From a checkpoint of a small mixture-of-experts model trained on Wikipedia: vocabulary 1359, a shared expert of 128 neurons.
Below are experts of layer 2 (counted from 0) of a mixture-of-experts language model. Rows are named router (the router's row for the expert), up (a neuron's input weights, with its number) and show model dimensions 0-127. Each number is 128 + 32 x the weight over its row's rms, rounded and kept within 0 to 255. Numbers have three digits each.
After each expert's rows: "gets" lists some tokens that make up at least twice as much of what it gets as of all text. This comes from a sample of Wikipedia text that the model never trained on. Tokens count by the router's weight.

# expert 46
router:121092157111127144104139152165152103087232130106103131143183095115085152161154124195093113127114108149087117096170104086109126111121126136153091142156139059147123108113102092132167115134109119103134130071082100126093120169131103135115167171090162148073106133120124123112089148163069121130149118110082152167164198136166138153159107152166168145129113183041120203119091149067200117104104
up0:122136165163139104184123180119174107108164166105119138167085107106089153175149155139110162126077097136148078136114112143105141082161118092096141075111118122097088072152119138151196110087157103140169176176148116115079130134162131116158098085065148120149048145153122164100107130139130070133170141108108114112114121140107132120190108102199109175125163172068181137095098158173185069156150
gets: "d", "en", "gan", "eneral", "cted", "ated"

# expert 23
router:152110176088144096064147145179082123122159163112152136137158101113084129187148079138139131125173082148069138046146109106099103134083116152176105109136155105128096142105124134092116116127068101143143170162108145145123120157115160131154145104115178138059113089092169136125127108114098143199147116075069198108119139092063183158162139171130142143122188154090193132103161095099120142088165
up0:150070138138125063173172124112149119100168117088078127163079116080095162222150140132082145156151090137107095117109118149151116134133145117151150062152140158112114136165150129118177152114164151120149176188185078122131106139093154149117141115110145075169133120099081064130118152186110128115129058116066126090147199111129108140086111095111125102108172165177142093108140120197178165109129
gets: "l", "n", "w", "st", "v", "pl"

# expert 49
router:116097127086108102055217207173145098121192112087133131145184074099106154169140148157132112128150092163112093079175104090095169120167150163162096136150119095137108127128109101118127087133068110096111113141121097112076134165144148130169167158115148108091117132120129101068136124140086148121167126113092141105165188123111147156190094185138155081095160105073161168096094127068133122099153
up0:121120137158089109162149099121145102152087116138152122144094119096110102135145157079069143107119106124060113137112164160117174081125094110115117052158136121136066160164123174143154151140148085145151149143220087163132091086121149174153117078162126133126163103122149146115175139150129125082151124140085144098088214076106176127144097123111121161099154167107229170093108178188158094127131
gets: "3", "2", "5", "4", "6", "7"

# expert 58
router:096127136073064095136151150153112150050110077087101142138178131131130203153182142176063077091132115146130085132139064095142153131158139116217117132113124149139098100123136141149121113177103150118153112115108087105127092196113173098162152083086158108123102158121156174067140095139087130138079092108113144144131136183082080181134125131179136109128133144150165186159126147097154092091137
up0:151148138171117077162182106148148137136138197077155068170064113131126171174132133145089135153093088141105128128081047131124120044151157134120116103151097186142121136118083130152152117090177156088158173186114106147124128153112161132206122065101171125110105132088113124150086116100107139135130074101117146120145207064138123115161158132158168139117093147124159094141086154078154123159118
gets: "at", "ate", "an", "ot", "ur", "ut"

# expert 0
router:104113146103114099096132144143154171076141134050141162168187135108087159160176121129121161108149114185117102093152077113061150091114135145157109104131151103129103156088104096098148080166044091130141105120115125144119090130079075116183176144130179138103112119190205117106112091140122142186148147156085123109148147126138150144135053164138144122129203133106176166115100163132171080087132
up0:160100113161107118179160101114130185094179138096079123168099123128132131153124144149153167150069083129139142158127133130110109112139110105153055051099132119136121139133107094127195098117131160163136203156154059086075157157114156217154207117105124113084150123147195101102096057139170121131076113107118140147126157121145115118141087158143094069141133128138172148075128158099170125163114
gets: " B", " H", " b", " h", " c", " r"

# expert 55
router:092092144125099134050182170184145123118160108089165145172134131111120177159145103180112123097106109172088106111130122091116174103093161141138083094074146102158082155162136084150138073186125149098123132101142111082152142149096083067167182150137121100117102146098145114062080165117117155126103105134040149127115192120112106116177130207147166123144123124090157178169129152094132108125103
up0:166093130139132131151125062092117082119057119112167126143077084171089158109168158156111137109086067155124059202128143125142137146154092102134128113123113065186177113121124132123137158142087102133128131171211089100093157146100200145146149118176173091095113088067139129142104120137108104104168120163112136137128146131127154142106160070106153112097157184151150158150097158184193103151092
gets: ".", ".\n\n", ").", ".\n", ";", ".\""

# expert 24
router:113084177104147095117153152175133118083173115082117125146165102116101133149148114135112091092167113151114091076158056089117161089145133194158111084101170108150108130125121166089135131189090128097115096088112129123091112154084115113187156163102185126070099127126135160143100111151068160184100113098098141144134187151129111158145080173194186105116193164134177151116086113094164082116109
up0:133120145111145120135145137153113143083164147175123107134078140144119124216138146141129150127062049125106140134105131118138109104164116129129128115098133101146110130154087124131192172071095125165091124133146081180137070119093209174181124093107185112103090092163134166159117024086105103204103097121137100096118181138082131197169142102113098126134144160127167130126126151139148094175151
gets: " in", " or", " In", " Or", " and", " o"

# expert 17
router:113104135103144080055154166164162149084171145101100183106165113068046145128150078138131102082146126156134108102157071072110162142107158159188104093150158121157074146142075111116152054147091160070169110103140137089125100163120148084130193131114175118117088120140147116121094118171082161163090141121110106128142202163101164156170122152155147101102176119138153157141139099107133114106149
up0:136131117210065129114160177151183118132124177117200107207137130141125119171146128156130145138136119104149140110101103130072135063161166149133059111133154120131063115112153093143145118102143066089126148166137099127118159147145154197097136114123108136114112076178110099130154086175200171121066083154141089088104124067132155119141158107137124108092141199106128124109094106185150102097146
gets: "0", "1", "2", "3", "5", "4"

# expert 7
router:106077139113103100087165116179100158132135157050114150155188112103112127176143116132079161095133140139121064124109079073092148146068121181136057101163179112152091107136142142098106104171098140124149113091115136125097137123095148093118132109149118103115133126173121128111106114188082127119119103113140116157159177152124165150173084186163151130114198193114170199149065132074141134106192
up0:190086111157132105128138088159167090118096096071040079156106080048129172170144101111160143125100081138076150149103164121138103147144129137138125053160151098171107094169119083137167127163165115138078159152166087121102135094150185131167128138129159133171134097110166125117090155128183122133143112184089160113149200060133142096144130118058118107102163145146149136153116138145150105155165
gets: " to", " in", " for", " as", " by", " on"

# expert 19
router:136084157140144121112178145149106105087165137128187136120134118105086143121130162112105113124165106136133110126153068100112106122122122169166061150080209137175094115136103105088131075162109082053121133114132102143125093210147103087139150126129167087134048123134127152116121134136114167168165125108092122183162133188066105160167124145139200124164138116058165156132087093068176149123149
up0:147167082165058132173190100136170094084082113056154137167105159100129107176152122149104156187125118094119096088106126165078128127166184095102091093142106140122111118119148159146172187121112200131111180222173086114093112104145174207131170095143144159155128091120143124121096117136097110153130094111092111098146164115071134114102092116165130108147106154097134107098132120172167114131142
gets: "en", "an", "ad", "ul", "ut", "ak"

# expert 45
router:097151210042123065107148149166106136103149122109188135125169098123078176144190114163066114085117149159145114093150102075079145113157146169150082144153137124131064148132101107071129121136038161123105114118149118091097116155080127048135165104114143138096129137147151115123078117144106138119127133115095140105147128143111111146168118181187141090135191148139203147112133117123165077127125
up0:160083123130117101161138107128098114071144168110119119171125105124138137151166145141155060102125159099068142120096177093147171075172169149087073085128087138070101134104097120146189159124136161123131201110169120145118116130028140126123198118099202156110141131090168078122145098097145090124177095140166129105137161138127158133113122129094134162163174119172170105085079164159171106152104
gets: " S", " C", " F", " W", " T", " N"

# expert 36
router:084100153081123075114170169170122130085158138084107167172188117077096172137144108160099139103174113143080136100164111074063157109146161157157105107143133139153104157095123118136117086158102118099121069129095131122137122154142122079135239128121160119119122115137135118074102099164099171178149120097095117118150204184105120158166093173168157102104168139065157178118111106111125090100157
up0:177123151130117117120121123139138122096160124070130159166097157118117150149218175133134134123046086075124113145093113118100159103106109166136102064089138108101136121113147158127193176107110106113082149117175112091096170141097199114153113107154126115117084167103184142146096125152179117175106101127143116124130194050123117128134126178155068125138135167098167161123142137198089048148159
gets: "7", "4", "3", "6", "5", "8"

# expert 33
router:108069179083077097097188132154174125110185109123126131146181060070092123159117114159167074086117135167140113090124115072101142124189127163142095139088141112167097170074065131095161094164094156114072136073110088129117124196111132111153134113082144132098109121109156113121119091157077132179138106140061159129153182139162118158142111155144150115146164149103170154159135155091136131125183
up0:114158127128176125121140121122132163128119125103105118234065119147117116192127107109133117136074068145124122128148128107087122117139138134110130075128106139095118150069092144081153164085163108114133193168150132092077146142114177150159101086107187076112138128098156150132112102172173123119154106125041140099126193096119137122139134152100120081155161181128199132114096152173220103177106
gets: "m", "em", "et", "°", " m", "d"

# expert 60
router:080114096113096096106171144167161133135178099052128150123165124065140147172157132131068135097140093188174089102144062136090156097153141208225094090092130111097145163074128077115154088155126140134098114112144111095102078155102121112157148138155153146134062131126158095156092117121104162173150117098107143157115137162105122141157152214149119067096127140090144142141125106135157142105158
up0:149128072184153089135171117174138121078181190121135137155114133107131115169148093113051136158106140144110104115073106107158160131163080117109085050134121072188077101115138119133171164106208100167117165144117109174099113162110172144116143073154156143099137101108184131104091082123136133161136102139094190129157213113141175134124109123081145114104114151090104104141152125172121096170134
gets: "\n", " |\n", "\n\n", ".\n\n", ")\n", "=="

# expert 59
router:141048197115116107077137137160117138097152155045115116160160105089105161160115141177110125105146054146125115098172117100059215095136120178170076121125151105125117135123104125115135117167109094111133105115078136147143103152110126104195173098161176138124099108096162117123073135169112138161128125069125154148111159154126100140168084130196142092119135132087163162103115085093186084162153
up0:127096131147123115150098113160150104089122127121087130182087151081116117198182130178079127172129110143112146159090133099138114141158098112162133036081124120115097172082119094160186097071177155101085143194112111132111133129092221152182109063116167086130084148110171146114144135169125125103081099092107128108136174158125151205131130141135093143119149116170154135124120136183163101170121
gets: " d", " l", " con", " comp", " pro", " al"

# expert 20
router:131076128088136118123144151169153158131171181065118132092171132102062136142158081128076142135092068122183048107183107083110169119136134161188113107110120106146119146092082151118094131144127118100099078153133096154116146136135137068125182128105145059135110105135189175109128081127078173126146130106058155121137145126146114136156121172160202106123180148055174150109119149100135113101143
up0:160120140178081113159163118149101117125131166087151105153115132150085140151146097101165150154138083115125141115154138054171092124172123163126078083066151114129121147109140203140162185099167139099084144163131141105128129104086120156174154082113162107142124092147154139145126033148104149137102116170120113062141170072142107058126125075139126125106175141121188183145038134134182136149115
gets: "al", "is", "el", "x", "als", "all"

# expert 63
router:102083132061074113080101127170100140116172189148100157120195087096116123154197117154099163144108053191103137094170076098124150163153132101164046160122171117167133148085133072074121087161147181144143110118122135106126116128102096128169129156131141107120141166143161111136109135122060141115105153100089095105129179131164136199151139138160185093136128106107155163100083098105135128091140
up0:115126143132117097114142093182129154152128111103127104166083128079138130143127188143132183124107132123131060143061070104124123101106089173164057110141121096124138161160135181146194131117147173149105097165148099144111176131135210127158130098105133098134133119095126117111178060130175144091133037187111144046137185140139131163089142126129115136123176202119165090110109120127121125164089
gets: "and", "ir", "ord", "oc", "ect", "i"

# expert 9
router:119110159104116089078160135177148123108176135119109143174175108089080136150170119151129093103152094160123107102163080091103176105144106165162061154124116089171065131120087110085118057173096106120115104099151120137130084143099125080161184136119205115103117133143159124115074100169105180149116102087104169115103177129097120176153107162188172078127150159111181168133128126077182126098147
up0:166133120127155087171157132098140138126092151105121086228114123128106114165129122136120133135108082126104145123103159097093122085157070132119102061110139128099113117173167117131137123118132104127167156144128073093151131155175181157133130080141196117117114147130159107126077130140132165136090038114112204126132159135086161176127122105105144092115155117132195174170116186196182045117078
gets: " n", "im", " s", " m", " ne", " call"

# expert 13
router:142076170089099128049142133152160088117149130095163150135139099131118147156091083166129085092118111116118120158160137128072121158156128197145088114137165107125099166130149121086108114137101132136124108106144156142121091140077155112152142112142247125061114102128136084117090116119063205185162142131088118070149149173104153140127142158166159084130149174106173186097095092086128084097104
up0:146077136129080128140167120150145099079126117044110081218125104139135102139135116152140132138093137155164092076139133126128084155119124141132113123118141106116039146109114147135161147110169105126107193133168145142109135129154223113125202165183175072129169138124156160118086142134095098134116096144149147107082142070082135085135141084086075147135147151137138106157086156155125069182185
gets: " of", " was", " is", " be", " with", " were"

# expert 21
router:104123175093133100055157168177134125116152106099133159159170073091075194144137082144140127111107106137136114060166103079044157119146117163185078154131115099135078141138148115058157104197083130110127095150141133104115081152063135088183187114138130132127113087136126101129097090143079149138145116106086160135160157126120123155159119148193161117108173119111156138137121170094197124114131
up0:146119080120109116160127100121132133123110128136132059219095064152109111179117133127089122137087102179099166145128171136087110102192133121162131061092177102109082177086124125211148134154110096135138188173190075162141111142117180160141188094122128133124165104103097109129113092153097114147104082142098179128125178142109131109137135125111102146098195131139161103100145173144138053137161
gets: " s", " m", " f", " w", " t", " v"

# expert 37
router:104098155088117078095166173176126140107164120075148137155176069084083181161166132146108106100134099170131130093178075098069153106149146166152089132123165090170081166117101103072150116162058144109137091108120121106115103148106122078165187129128163115107096129148167105102103101159094145155127096116084157126165173134104143155162092177177177108130142145101200187087113104099147111108127
up0:176096150141110104118164093131147130137096129146103100180076107110117137166135099142097110163134083092148148143149108147062122097138115158082088010142137153132061170094141090124170102134106119134090148160181101111095151147084196187155131117124150120186157122162152106151123087120098180125092090145133147135136196174092153165147163141144087144155155145144179157136116112161138037124105
gets: " P", " T", " p", " M", " D", " F"

# expert 52
router:099073179108123119075176124156136098105143110053125171157150079076095193139154126127145155117115112180105107080141088099063152117167114112180103130118108117140091118157102094082122110152083128121098109088134122087104059155134162106162173159162147140134116168188165121121095128189111141168120116135112177112134141167100124127142113157140169109100166152088189208073094138109173097082126
up0:118098184154076096131153115128208113063132141146137149187088121078116137171202114100105135156100099126153122151130134113100143093158102110162100043092177145093071089162147136203158112122135126091142120156166104121050144132102173193180146116165119099136108150129158103100136121150080104134135068108096146136114095145132140117135189122139082122147123181133165136119134138134125073204152
gets: " G", " c", " g", " st", " St", " se"